{
  "n_layer": 9,
  "d_model": 192,
  "n_experts": 16,
  "experts_per_token": 2,
  "d_expert": 128,
  "d_shared_expert": 128,
  "activation": "swiglu",
  "moe_layers": [0, 1, 2, 3, 4, 5, 6, 7, 8],
  "router_score": "sigmoid",
  "normalize_top_k": false,
  "routed_scale": 1.0,
  "balance_loss": 0.00465,
  "balance_bias": false,
  "router_logit_norm": 1.0,
  "router_bias": true,
  "init_std_router": 0.00647,
  "lr_router": 0.00105,
  "vocab_size": 15299,
  "norm": "layernorm",
  "norm_eps": 1e-05,
  "tie_embeddings": true,
  "optimizer": "soap_variant",
  "lr": 0.00349,
  "beta1": 0.95,
  "beta2": 0.95,
  "grad_clip": 1.0,
  "batch_tokens": [32768, 65536, 98304],
  "seq_len": 256,
  "train_tokens": 416100000,
  "steps": 6706,
  "dataset": "wikipedia_en"
}
Below are experts of layer 4 (counted from 0) of a mixture-of-experts language model. Rows are named router (the router's row for the expert), gate (a neuron's input weights, with its number), up (a neuron's input weights, with its number), down (a neuron's output weights, with its number) and show model dimensions 0-191. Each number is 128 + 32 x the weight over its row's rms, rounded and kept within 0 to 255. Numbers have three digits each.
Before each expert's rows: "mostly gets" lists some tokens that are sent to it at least half of the time; "comes before" lists some tokens at least twice as common just after its tokens as in all text. This comes from a sample of Wikipedia text that the model never trained on. Tokens count by the router's weight.

# expert 7
mostly gets: " |", ";", " ·", ");", " —;", " JPL"
comes before: " ", "\n", " 0", " 1", " 2", " 3"
router:151180163144118157128087182112158122111116101161142120107094170169122093134145116103098133181137125127127106104143065161127182126126148118184140198032075146154127051082101110111158164151145135150152133127027173136178138139105066131140196156113152173119153107140179161064115167118181095120085150146112154168197144137101125102139141124171164123161141115114155068129123143139077140115102187125087103116086162077088153143117150124101137095108122136145207159165111112093103123141166154146171163168105069151177125159111108068092113119089105159130098086135111137107092117091113125127
gate5:134162160118060073118117159084097130121089108128154092141136141090162067141156139162142141115177086094089160091116108145116162189108159150148118064148174089113121109119108149129119094134078108093091182177119165153147142164182130106169131152149071136106140104147122191077126175083162102108142148115143160147151098164121138126105168086211181145059138125057115093106145162063158135135090143150114133118120140130103115144068097127128191139160136121178155174112125040108117124128127195168173105179092123118144116137128154076120070104078113144120173133182144133134110172103098109065
up5:159045095138189125155126144142162115168119156081087189116106190132116116153110103097139065147102138123099146075096181105151133163165142048142111148112142122075130124089121136157088108109098173142103124101181122079142125144143104128118155126137141104129107130170182165194144085130098108112107092089096075149132182166203106130133180153127128119100106111111078087163092144171088187188134163091146120139104154092149109124101189133083155132125106163113150147102118134109083130114129070118107074147163218074093154114121111129132145138120115120126096041124105175100162134124061068139
down5:107127165136099189103132079127146114109121195193134081123075117129100082100177074063081152114133136142181136107137209157164112099137119136155141140114111108113142079134144172122112079164111100134137093161190062138114144145158139158116124108136148107145121136074151108131153141106160105170154173123167130098154154135162096120122088095164122170153148110155098060153172135146173122123088152087157097084172113155184101139089125174115148088158150120103110078131136065091194196064175143113118132133108101065114076153060165118141104147112095096086057100167119179143144144156111103148
gate6:043130224113116141191056087116145096095106151153074155165131085112103103141102158176112104164156089178102093182078104096125110178143187175151088098127110097100105120180131180108131142174119090146159069153133179126145148126100136164123070149131177134132149126139135163077096180129141117092150173109114124100116167124104146108114137135151081140162156147119129083052120099115134145112107107151157126084149204081106132128101066130156144131214143090099096133154146049115156137092084127106146135170130128122078149110069128099146140117091153147155109140155173113118078091134097128128
up6:147133134100125066149108135109082125121092119183119134093163149166096115068180141140141103168148131119105135157156126164108131153113114076141141115158103120170119119098151079066181108134170171190122120140151083069098109083099091163136150123101103046153162128137119153154134107173136096137127156141146138078171130110133112101071145094127150147156158140127120087166149081122132098117099170094151158149153110122160108113130195200122131120103227126113127084106061143142148144132175115203160129107194141096099031131124156139162136167102162135127087121100151158101144132068228169098
down6:115124162115145122149054106123127070129161083118152149126143156111113129110073114156096113158100217145091081151136128159156130168147185144122071122110128108165091122119107176165117126155166143147166108152120059164162094131104130136112131148074162159157115127106114159151120169159109173120053111115122150058109101134118123146116089110178169146140115140163145142118143138099160139159138121110118135070152093147100100108104104159161071164071112096162220162164122148185107140081096100111138143106189145060111159099136155158127119200119101134151033148079179145121172192143130177067

# expert 2
mostly gets: "\n ", " same", "ian", " Kar", "ik", " Far"
comes before: "-", "|", "\n", " -", "an", "u"
router:090101114118148111056174092160133101132159166155101116097143134122149090168138104125121210121151153156117123069128181183152171110130181088143149128160072077096139130088176175129138113167137115128096061181129084109130178106136115105111146103141112097113083146166144078115162108126117146119142130122143097168140136149128147177101136126121117127102168174112163191151082034115146109093105098168158107122093076141098120162161107077187090126072091148137214104068096147091130168089196095161074127155210165122114121166113128140142143090164161130133089173138138104123099134176135118144
gate15:068089166126152073161160123144123094129127134121128190122152211148091103139172168153155132105157120051144147127155070149158085115138092092083163128097157135126166128132127164129138162207167127191145099109155170145128114152143162120082060120081087122115145120133154099197162152112145096082077145087157154092169135149163092154078138161180117138129147161110147119151132090141149164114084184121103122152135147109086113069106085096127080091130148154161136148114114112137135087185143172213102195128189172101159163111141064086104162137139174138159115130097166117091134152152168160123
up15:138119112166127139126120101142083127173099116146130146114140086076164095116143163175162102151121146067128120079095099143134120116170174116086094082117138155157148109097114162146111115153141177186133094119123090110139178119154094154006137168074138127169124137129133135086140148166125179121088124124101118144157098079144107191082172150146159120124197117219144180114086106157141133193109148101132122104057148174169145187151143173145133149121093096098152115079158036097133174138128083191140133151123085127147099116131112151085079155100142110162083106171083174154143160146121135143
down15:134120164119167127141120097135126145102053131079138125138147124184121153167149100143110133174104108152101172123102158116124121134157104078147138102170123106144091157183085168135142108142093083144162060112209171185177152182145085103090136070101159154177131097158084120156111137137072137118092139118089103153217110118157121072081136143153143154144156020201183128139083135108128151131117131136075106139124202172115103162152073127157153137137107177062128103059155119130075075141140151107174145112127128107137134169143119108152138124136101131129120177126161083164143110101184161140
gate16:158158155051128098208096078137122131118105135153170163089164193164160110130102142133127194101090135167178112110138072103199132109099142100106103154148033092104117142133126151120097118130131142130132145174143108197144115069125139093123147126152149103123091136172099130160178126097086125109089135142152093156123129166142122177108148162069068154092179153174142162153168093199130107119230067127152122097096150140100129121112092136125187106129124147156151146114087127140130147177117129114091147164140087171163097145080135116155148072096129124082141052155152084141144088103137170125
up16:117105136145116171120066100115122178115120157168099057152160150120067123125056120099140083149136107111147149111139188141060126171107150070121122145167173130144105122105134157147118136089087154118109073106126147129119109141135078111137148178139168133122186082124148109107175175152143068123130139152150141117130154092093152101083142169160144065144167113158139096114098191106125153171135212156084115101147052106116139121130175134113057133131114095089129104122155144070196150127167138103143108120085223141103121152107090116138172104172135159076159178095117065125125172189097162151
down16:104142094126156119116102121209006142170114100073090128201102156143094100134101103105114119043147131164098093114104162149164194075119159159141079103139138152147071139138140158093132113107137108145081087119097154134141132102171115122152193070148148097105150119119135064155120146112123099126133134119186122133115143154108161132099121103147098125110149160137093088122089123060108123124198113136115129084177138137177136132102142123105137113112116198093146105159139169158169096118167139157118130114129095132067121106109173153161168159208139087075159127068199138126148184092128168091

# expert 14
mostly gets: ").", "\".", ".\"", " .", " Total", " However"
comes before: "\n", " The", "-", ":", " In", " He"
router:175078089125135099102103146146168056129164128156118135138114061162126188136110063153220094172113113103075160138102183136144106100141137140124173138115139086150130142160127158112118095058155145141173202097159168064112172086159118123160033119155142118065099112169112147129063143110127183085149092151148105143139138109117138090171110125087137093126123106061118117168137138132164161118154084117124120122151134142074131130152124165086080100113180133182141145128147130136181139070102156147113109125096170097116171174124125045121140098181107153139113129179081135145096153082101119113
gate13:123051098124099120109089107189137154151107134179135143181124145145100131150142072202098109087070083087153178148102120101146168083151119161143112125130177149125120164133116152065119097073144115170159146162093081111135093109154154124127157142142105138140118160169116112147155135069095161189103143124111074139144124115140120143171153160122106161109077137117135143122174146194113147128193148159091168086119146085100106089151126145118146067151101030099162153093139186087124136153099113098196160188131129115092177169152081065098118116136081152136130087161068097117105168086122120078
up13:181104117104078046143103151116074156119183089160137147181168165162138146107220102105135132132102114120190127139116093119135080103101168131135106126133132114145136173066143131171129088134084170130108164140140121081115111069089104124091144125150124171128099117173155181085091124155135147154121099113095094127150063117100091150166137120108123169093112087116122118122190161103199097199143077116115082129152156142091171148071143145110140158137174089132109136122190151147103180133103117161166161141137192137092105159122114143129196116142136102071116173075057078136179075139133127153
down13:052128153157083145124162165089066158114129098129100085116144162172170069142108135170147118078180097155139105093156090061172145135121179178086169075110147118165117130142130162091140134129159145101138040164118108151150121126086145107150194109127136183112147189184078144124172101114146107132125178102142095156175138147128170106123099106102158108105098109049114120157135147069152164110110102159167118134140149117192131125177167138148125129098112132139099138173141091106161131177108144137072175106076155134157079133078175144093136109072109082196151162072122137138159125086153169121
gate14:158153090125108130162107128179132195154142158154159114126146101132122192156139162125235125081103131093174159102151118101126194169087102173078145144103166126098101124158108171103103123139159088136156075144092144152105159159128094149140097152121124136096075112144178190118081084090163148124140084152159149103171105122107102057135128111178153127070106152086058145082101145053145102205158112126132160104157116152119076130119077138105135107128122094119122120114104107130131134131129129182101098095120100111039129135137119083143174130076124085146171124183175186127103079113135113072
up14:110143153078119098122068168120125123116154143177072159118075144116100074097118194131108138088128082118100135053197169160152156125126128100127157066136126088128170126066143129154141154130097139143099091089150139120068082158178143111152115107139126153102147129121171086120185134142050157151105122068102106125076076121100105134118112197071155103110109096130067097126119156176136146137131161148149146065152096163109181170158151149126141124191174163135124138099174129151123113155161085125095109134091182082188109149120094155094067102132162174106089134104119145103061140151129146195
down14:136144131182130137132131061108149159152191095046077143152153071124111128154128130106111113133182104115147185106148132119094084155153119129139155145137145117094124109146214125132138104134064113153110113194042112110161116120120150096154104082151137096098135116205136169187103152120158118147147148081140166112119101126185093137090147069124119099076124157104146124113102095146102137163181165143132139094104176076113155176112168137150135141135125060093113123146143125177180095083137157115148136097099148205172098048116191116205098106129113160098110145120176090138196128134155145126

# expert 0
mostly gets: " in", " by", " on", " as", " for", " from"
comes before: " the", " a", " his", " an", " their", " its"
router:167187097127098111116064121118124075132129092091127168135099172095163125077185149115081107069140163141154121118103175066134126095130158109137101135192111142098099154141184094103173146138152116098136087110138150150198155153114132182116124128150121110106211115137146100147172074118141214143138098108106161135103160143137126096140127126111100114133162098172077109145164142134119107134169116123089063115142152105162130144129124131141106164099198221095170174118138137122135027132114161133069117045130126142052066140146103180136067157145107106150113146141083100131121125111116115167
gate5:143130126171109095110126092151180143112143126126121156116147178105166087167135139099172094159114109171151058149189142095056144082180188176192144138124078145097131133096103109170095126093107206113136182063072156126163116124085119184114145083129130151093160123111128048102113082108085189146129138075092135164134126115106074119148146182119121117099094139114118062144185103136134140124080103095183114093137124131100156116059128093125176126133140114166180118115151155104078136142135057111098128123085137110115084104113150120159156106151190069164094129109182112178145130094129139125
up5:154214081100082154096145120160137105145136088133114174135139134118176085093159096166129075114154177152107098077146181057156143087096163170106154108131093094080115105160172105154164174132145140142128133152124129100071166139146101122122149099157197201117150131158132192138158155144162149163090187111138142195127115142193146081124138159172166143150181099184122159125120151148142191092108107147118156114104130098155168099137136099110131190118149140148078127083090145098035112135154098161141144096115152154071122095133170161108112064073127092118085101126115168155125134159128117087
down5:100139133164139105111042121114136109147108111142171132171143100122118181137138143116095095077090111120132175147134101120171099159135110128133142049150146175146106109152141091119127094130162073045139103163152115146131164123155167073116111183117075064177156119119137143102152147154128107181056132167150136054145149156179119123177143073131111156255162153181112126115142149135068083132162179094126105204126141095129127138162102128177086137124156121141151142158130132139188075138160187162099131130144143113156101157088123129113095153121154143126135134188151152129186202137142133121
gate6:151112148143052116113162094064137107140129142114079153100123116147159199116217133112081061150103116117151081153075130111129115084108090158091173131088099114159147150124124208117113091139137082130104142172111091125134147166112138104167090147117109160093202133171121216100185170082130059122102109106111111113040126115119139078120158150097131078138114109122135093170093128129115173106142117079127160141048161162207107117144110102181148114152178111122175159156134156118160112149122139109143157122136145111097149137079137156162158071081118167113165116138115148080151110155152172140
up6:084173078072097083104178159101087149142142150056158104132135196180108144136102122092172109150112204194162112112082122135145102093127127167119125175129135157124152125088097137106115136114152150142140154071126140165184129156084075107121158123162054120075069152135117142073179116091092137155138138170122169120094131129147126112138085102139132173129168152163215164202093130167138131107162156110126129119117119128078141118109176122105182092126114209134093113161174109147083112163122134131086131094094127120117103077104105138157060133087101142152118102086154159080140211144119130134
down6:117108068123051112084166089090103144077119100136139086108121084104115074135104175143156103112139095131177153128145143190138172174149093125123155140158128104073092121141127118088143129101084107121155097127101107101115109097108108143139135080081160096131127135068109157135145184140150096198130084154099138114130121195114144103096135165170107121074110169109136109141199127153189044164080158099088149112178163117201081103105110137083104126135134148107115070115044194117124111123153078147146160078181139122138100154170112164102144120129118138127045108129098125068125146102135159080